config = dict(
    n_layer=9,
    d_model=128,
    n_experts=128,
    experts_per_token=2,
    d_expert=128,
    d_shared_expert=0,
    activation='squared_silu',
    moe_layers=[2, 3, 4, 5, 6, 7, 8],
    router_score='sigmoid',
    normalize_top_k=True,
    routed_scale=1.5,
    balance_loss=0.000984,
    balance_bias=True,
    init_std_router=0.0314,
    lr_router=0.00169,
    vocab_size=12027,
    norm='layernorm',
    norm_eps=1e-06,
    tie_embeddings='early',
    optimizer='adamw',
    lr=0.0037,
    beta1=0.9,
    beta2=0.95,
    batch_tokens=65536,
    seq_len=512,
    train_tokens=481900000,
    steps=7354,
    dataset='wikipedia_en',
)
Below are experts of layer 5 (counted from 0) of a mixture-of-experts language model. Rows are named router (the router's row for the expert), down (a neuron's output weights, with its number) and show model dimensions 0-63. Each number is 200 + 40 x the weight over its row's rms, rounded and kept within 0 to 999.
After each expert's rows: a language model's description of what the expert responds to. This comes from a sample of Wikipedia text that the model never trained on.

# expert 62
router,170,183,204,216,186,100,182,215,333,241,233,172,195,237,200,128,130,163,215,250,179,192,196,149,171,165,183,143,172,177,172,226,233,216,188,233,183,183,277,195,227,245,126,168,235,222,267,242,212,193,196,188,180,189,249,209,217,195,249,269,183,147,215,201
down0,198,249,202,246,285,267,143,130,106,240,196,204,126,180,201,210,187,131,170,203,238,198,190,169,164,189,234,228,230,172,291,203,300,221,236,258,223,249,229,194,202,180,129,154,217,189,245,162,192,108,196,197,222,158,202,204,189,193,197,236,242,195,126,160
down1,228,124,155,158,255,155,276,174,234,131,189,227,258,156,192,169,229,164,153,170,103,143,242,197,217,239,206,272,241,161,290,192,162,262,152,206,216,234,175,141,245,140,136,222,256,226,191,153,200,191,194,201,207,269,198,239,202,274,243,162,164,217,214,202
It responds to: Digits in tables

# expert 53
router,158,153,214,166,203,121,170,211,248,202,271,162,172,239,191,138,154,188,226,227,204,166,214,122,170,181,234,198,245,206,170,207,203,241,198,221,227,149,219,243,222,229,143,137,209,201,270,271,185,196,192,225,211,189,272,252,244,255,264,280,174,149,141,206
down0,188,141,137,229,252,211,193,178,175,163,206,95,155,207,220,243,193,254,206,235,276,232,226,174,248,231,258,187,222,200,181,171,183,245,199,194,204,106,129,157,225,193,197,222,209,179,208,131,216,246,206,270,155,185,193,230,174,276,210,221,187,170,151,145
down1,207,225,238,209,219,226,233,231,188,191,138,237,268,210,171,274,159,259,163,122,204,212,214,159,201,187,206,176,142,225,223,197,220,191,185,210,195,247,216,138,240,187,225,246,125,236,156,218,176,192,210,277,211,220,167,220,147,217,203,206,296,217,164,312
It responds to: Small number tokens

# expert 8
router,210,195,237,219,207,68,240,216,261,205,216,251,222,235,169,172,116,217,200,243,183,200,203,141,233,166,195,138,256,255,199,141,223,216,103,121,187,219,277,165,237,206,208,135,157,205,246,264,195,219,158,115,173,212,303,186,179,243,216,259,148,154,188,226
down0,238,239,234,214,197,200,169,176,213,197,191,246,150,125,140,251,239,211,214,207,102,223,268,232,204,186,213,237,268,182,170,200,224,187,223,203,175,222,226,267,149,190,208,228,141,255,181,207,179,249,160,189,318,219,195,193,165,171,191,211,226,207,188,174
down1,149,287,211,180,202,242,209,161,226,226,219,146,213,190,178,185,183,219,165,220,219,137,295,126,157,213,192,258,203,141,191,210,160,221,290,223,195,152,226,202,190,198,173,163,207,138,171,161,187,182,271,202,99,171,228,204,177,177,199,107,176,260,181,220
It responds to: Nationality and category adjectives

# expert 29
router,173,145,217,177,230,107,255,161,311,170,244,193,153,256,175,152,157,211,192,233,146,228,157,147,245,210,240,163,232,158,206,178,200,208,177,179,145,125,208,251,197,245,127,132,203,146,230,277,150,200,184,178,155,186,245,223,246,236,210,237,149,149,203,236
down0,218,138,175,190,263,189,218,180,213,195,188,178,235,133,204,114,146,179,262,188,239,174,251,226,215,188,189,208,122,241,233,264,160,208,211,256,160,200,138,211,198,205,146,206,190,209,262,66,190,223,139,203,242,222,219,207,211,182,199,220,191,203,216,208
down1,190,177,241,190,240,194,222,146,196,289,155,176,184,122,197,188,142,242,215,194,241,211,179,80,249,165,209,198,198,195,203,216,227,214,127,189,181,298,167,179,250,252,172,236,231,195,181,215,188,217,197,174,125,161,173,222,220,235,238,179,222,189,151,202
It responds to: Negative and Latin prefixes

# expert 33
router,193,165,206,176,182,105,214,198,269,174,225,202,247,240,169,200,165,212,167,258,185,227,177,196,159,146,196,185,215,214,190,191,229,235,177,208,201,175,253,221,217,227,124,142,193,153,295,256,201,222,121,156,215,217,307,174,198,252,199,275,134,153,133,154
down0,236,221,211,272,202,192,256,170,247,216,260,254,212,298,205,209,226,200,245,216,259,228,152,145,196,158,118,178,210,203,192,182,148,171,139,196,201,260,123,218,219,237,221,179,127,151,231,291,229,225,221,150,205,152,287,163,132,174,245,232,211,209,185,212
down1,217,198,194,150,191,258,241,182,208,197,202,217,130,196,152,242,102,240,261,133,139,242,173,263,205,175,241,235,184,263,227,184,173,161,194,199,240,225,208,206,158,189,228,142,190,230,210,218,192,219,154,233,401,174,143,196,207,264,187,191,210,242,171,190
It responds to: Possessive determiners

# expert 30
router,190,174,217,237,176,139,254,170,254,251,252,207,167,214,174,141,186,182,230,241,156,214,198,206,193,182,143,182,242,189,201,191,211,205,172,167,189,95,227,199,226,253,178,162,212,159,261,265,170,211,190,131,145,185,298,240,161,227,179,322,165,161,188,172
down0,193,142,170,178,149,190,280,171,144,187,263,314,253,271,215,194,202,170,199,154,172,207,244,209,240,209,222,249,192,210,205,180,245,181,177,161,191,202,169,184,209,165,143,192,233,188,234,174,183,257,235,196,200,196,252,195,223,194,135,253,172,275,239,172
down1,122,135,171,217,174,261,201,218,116,137,194,224,197,205,248,221,142,233,208,129,242,261,172,278,232,229,266,177,228,215,225,223,186,182,184,280,216,193,202,201,268,212,233,186,196,165,233,182,174,183,167,178,164,232,186,149,199,250,231,219,197,167,151,184
It responds to: Opening quotes and markers

# expert 37
router,230,194,188,141,220,124,188,157,236,206,227,186,217,261,177,151,122,178,227,230,183,180,227,150,141,196,200,159,211,156,213,223,231,193,190,224,150,192,241,233,221,240,181,112,214,217,269,226,225,184,213,110,175,191,317,248,177,267,214,267,153,182,122,222
down0,211,82,203,166,130,234,171,222,216,222,200,202,140,131,226,216,226,218,243,209,221,184,251,173,240,210,181,193,162,221,259,152,216,221,224,234,242,150,206,146,226,213,144,250,205,180,173,253,184,212,219,252,190,126,113,169,198,182,214,161,169,212,230,206
down1,219,160,178,225,213,187,124,221,191,138,192,141,261,125,176,182,191,216,145,165,252,163,278,242,213,212,208,170,167,233,202,227,208,217,203,189,289,244,271,201,158,299,196,156,268,204,234,163,152,165,134,206,216,206,230,150,261,169,215,202,182,238,155,189
It responds to: Mid-word name endings

# expert 50
router,211,184,219,184,216,112,199,216,282,204,236,188,207,196,211,118,126,230,211,256,179,215,193,161,223,210,135,199,192,253,222,153,235,171,134,181,223,197,257,200,194,218,162,177,189,209,223,301,172,214,195,200,226,166,318,166,225,237,203,256,145,131,177,182
down0,180,216,117,184,231,165,241,235,232,236,207,187,236,192,226,262,126,189,171,185,205,222,208,181,213,199,213,227,186,160,140,198,201,224,155,231,232,240,189,182,243,132,295,181,117,137,182,212,185,232,184,197,168,198,170,132,229,200,221,176,201,196,239,181
down1,202,159,207,257,154,240,205,178,195,216,262,171,185,214,175,147,147,229,183,98,264,232,157,239,184,231,184,237,286,259,201,227,161,196,213,143,254,223,226,199,213,189,284,272,240,133,143,198,145,188,181,296,249,193,185,186,236,187,191,208,177,170,244,196
It responds to: Quantity and general adjectives

# expert 49
router,207,151,209,216,194,140,160,224,249,256,224,199,175,213,245,110,109,142,279,253,186,168,219,169,182,160,152,168,172,181,214,219,209,197,155,152,230,200,258,225,213,280,94,122,166,212,190,243,188,219,179,172,113,226,291,198,224,225,231,296,182,138,166,181
down0,173,189,146,169,194,159,104,258,199,155,307,188,171,170,182,210,189,260,235,181,293,215,196,194,234,184,218,177,140,121,207,199,249,232,191,267,213,197,273,178,161,221,211,118,306,227,242,156,234,166,183,222,200,184,140,210,204,229,177,208,196,238,161,271
down1,212,220,194,242,269,259,204,216,192,215,171,247,210,268,256,165,215,159,229,167,240,244,185,248,132,177,152,211,252,151,191,206,221,165,177,196,202,257,208,174,194,138,83,154,141,196,246,193,185,247,108,226,187,208,211,203,175,231,180,226,193,116,240,197
It responds to: Digits in numbers

# expert 59
router,208,171,224,156,181,118,190,169,244,197,237,216,212,259,220,160,135,171,206,230,180,214,201,150,182,177,153,188,177,194,220,220,192,227,206,175,202,212,260,219,162,218,165,125,165,199,317,286,168,225,194,125,191,194,306,239,158,249,252,301,165,200,180,199
down0,195,213,215,247,180,124,199,151,212,199,246,181,167,209,278,127,180,162,193,218,199,191,247,269,201,170,255,176,163,123,252,208,161,182,242,225,208,193,230,209,205,207,183,225,233,155,158,118,227,131,219,206,290,180,161,237,227,147,149,217,272,125,196,191
down1,267,202,219,234,205,209,196,119,175,219,221,135,148,151,177,196,177,248,201,157,279,236,220,173,249,265,230,236,195,230,129,242,197,200,131,240,219,200,225,261,182,303,241,235,197,177,200,196,195,212,158,198,146,151,163,208,203,186,177,134,111,160,241,225
It responds to: Name-ending pieces

# expert 54
router,234,152,177,159,163,126,200,178,258,212,282,186,173,213,239,140,158,163,169,207,154,240,256,205,238,243,175,173,193,193,176,223,204,230,174,169,191,154,279,211,251,245,181,146,190,145,234,234,214,154,151,90,109,168,271,207,206,209,221,291,97,156,142,226
down0,149,188,180,204,209,258,180,232,205,191,203,158,138,264,178,248,298,146,252,153,254,241,131,215,174,242,211,211,261,206,170,254,231,131,177,217,263,198,184,290,200,192,190,159,145,147,263,176,190,196,224,216,251,152,257,210,199,123,215,214,157,153,175,221
down1,164,202,237,218,202,278,202,144,196,178,187,214,189,306,201,176,238,205,215,165,223,226,238,177,273,203,193,169,252,170,156,155,208,198,220,189,173,180,229,213,115,136,274,155,137,279,210,192,173,210,254,213,170,235,192,231,183,226,198,196,219,125,203,210
It responds to: Paragraph and heading breaks

# expert 12
router,207,168,229,181,152,132,150,195,282,254,180,205,180,233,230,147,189,174,197,252,206,204,238,146,162,204,168,126,200,204,220,222,201,228,158,222,175,140,263,191,221,280,133,165,168,159,248,271,230,153,188,186,155,204,324,212,183,254,261,243,133,177,166,216
down0,197,154,217,189,254,228,210,168,154,215,174,238,247,213,206,171,275,116,173,142,187,164,226,266,171,240,184,185,223,224,249,226,206,250,219,197,206,168,167,195,274,219,204,198,228,237,220,191,217,169,111,183,283,179,194,230,150,188,268,154,214,216,206,237
down1,157,198,248,175,229,163,193,229,177,163,213,190,194,154,274,163,180,197,118,152,222,172,232,228,193,193,194,235,175,227,230,176,151,221,179,217,228,89,192,191,275,238,330,247,235,189,254,221,182,158,193,165,124,201,189,184,235,192,176,180,167,219,228,182
It responds to: Table row endings

# expert 17
router,178,140,243,254,176,124,157,179,264,248,225,192,180,224,203,148,156,160,182,267,218,258,240,185,216,179,195,155,177,177,178,211,216,194,147,193,182,200,260,281,212,251,169,149,185,198,226,265,239,173,207,166,242,155,306,185,217,228,228,243,123,149,171,181
down0,167,186,227,290,224,184,115,158,131,262,213,201,160,186,248,134,225,153,221,172,200,199,180,181,213,105,151,220,243,165,197,264,215,253,199,194,237,205,220,172,218,269,125,206,245,234,182,249,149,162,223,273,306,211,145,196,272,179,210,200,296,190,170,183
down1,199,210,176,204,135,193,265,200,197,155,304,201,217,245,162,239,219,221,203,247,231,173,229,180,182,224,170,183,171,183,237,191,200,192,166,115,132,216,210,172,190,160,199,256,187,201,202,180,197,181,235,70,409,202,146,220,217,181,247,240,196,145,218,218
It responds to: Definite article "the"

# expert 57
router,207,214,208,168,232,121,174,205,288,206,275,165,214,216,163,190,152,212,210,231,216,260,224,162,189,216,174,150,203,206,158,260,220,245,193,173,157,122,255,195,226,223,167,91,208,203,258,264,206,181,208,222,120,192,285,233,169,223,241,287,105,151,172,177
down0,248,215,180,236,183,198,238,203,204,282,204,218,219,169,148,223,197,158,150,212,167,275,228,169,271,177,216,183,159,249,199,231,219,200,191,209,220,140,287,167,232,181,134,151,186,149,188,268,286,119,286,191,161,102,199,217,212,226,231,220,200,186,171,231
down1,204,202,189,161,180,236,175,225,227,249,195,288,202,186,164,221,170,271,98,119,211,251,168,218,237,260,175,277,177,219,200,302,195,235,175,150,189,171,202,212,239,182,243,175,205,238,123,206,315,176,241,252,208,197,188,235,154,209,186,188,200,172,201,216
It responds to: Line breaks in infoboxes

# expert 38
router,188,226,259,149,175,144,195,249,263,210,218,233,185,251,203,136,145,221,177,289,195,207,212,125,176,197,142,167,190,169,176,186,233,208,138,182,127,127,262,234,257,198,134,178,194,181,238,220,198,191,144,169,244,201,318,190,159,202,243,244,138,188,139,200
down0,207,234,166,242,233,196,211,156,154,201,202,273,182,227,165,239,219,172,169,269,231,239,205,222,207,209,216,163,251,208,177,188,147,87,110,178,230,184,218,180,192,186,173,196,224,276,182,166,186,166,223,247,281,183,244,204,204,140,170,142,210,221,287,263
down1,177,210,220,209,206,227,193,194,214,225,132,203,179,181,191,294,250,259,246,225,114,194,124,175,142,219,265,189,207,209,186,235,187,166,236,228,219,187,256,259,200,165,148,253,199,261,227,163,235,178,160,192,197,190,247,251,189,232,195,209,190,252,169,160
It responds to: Definite article after prepositions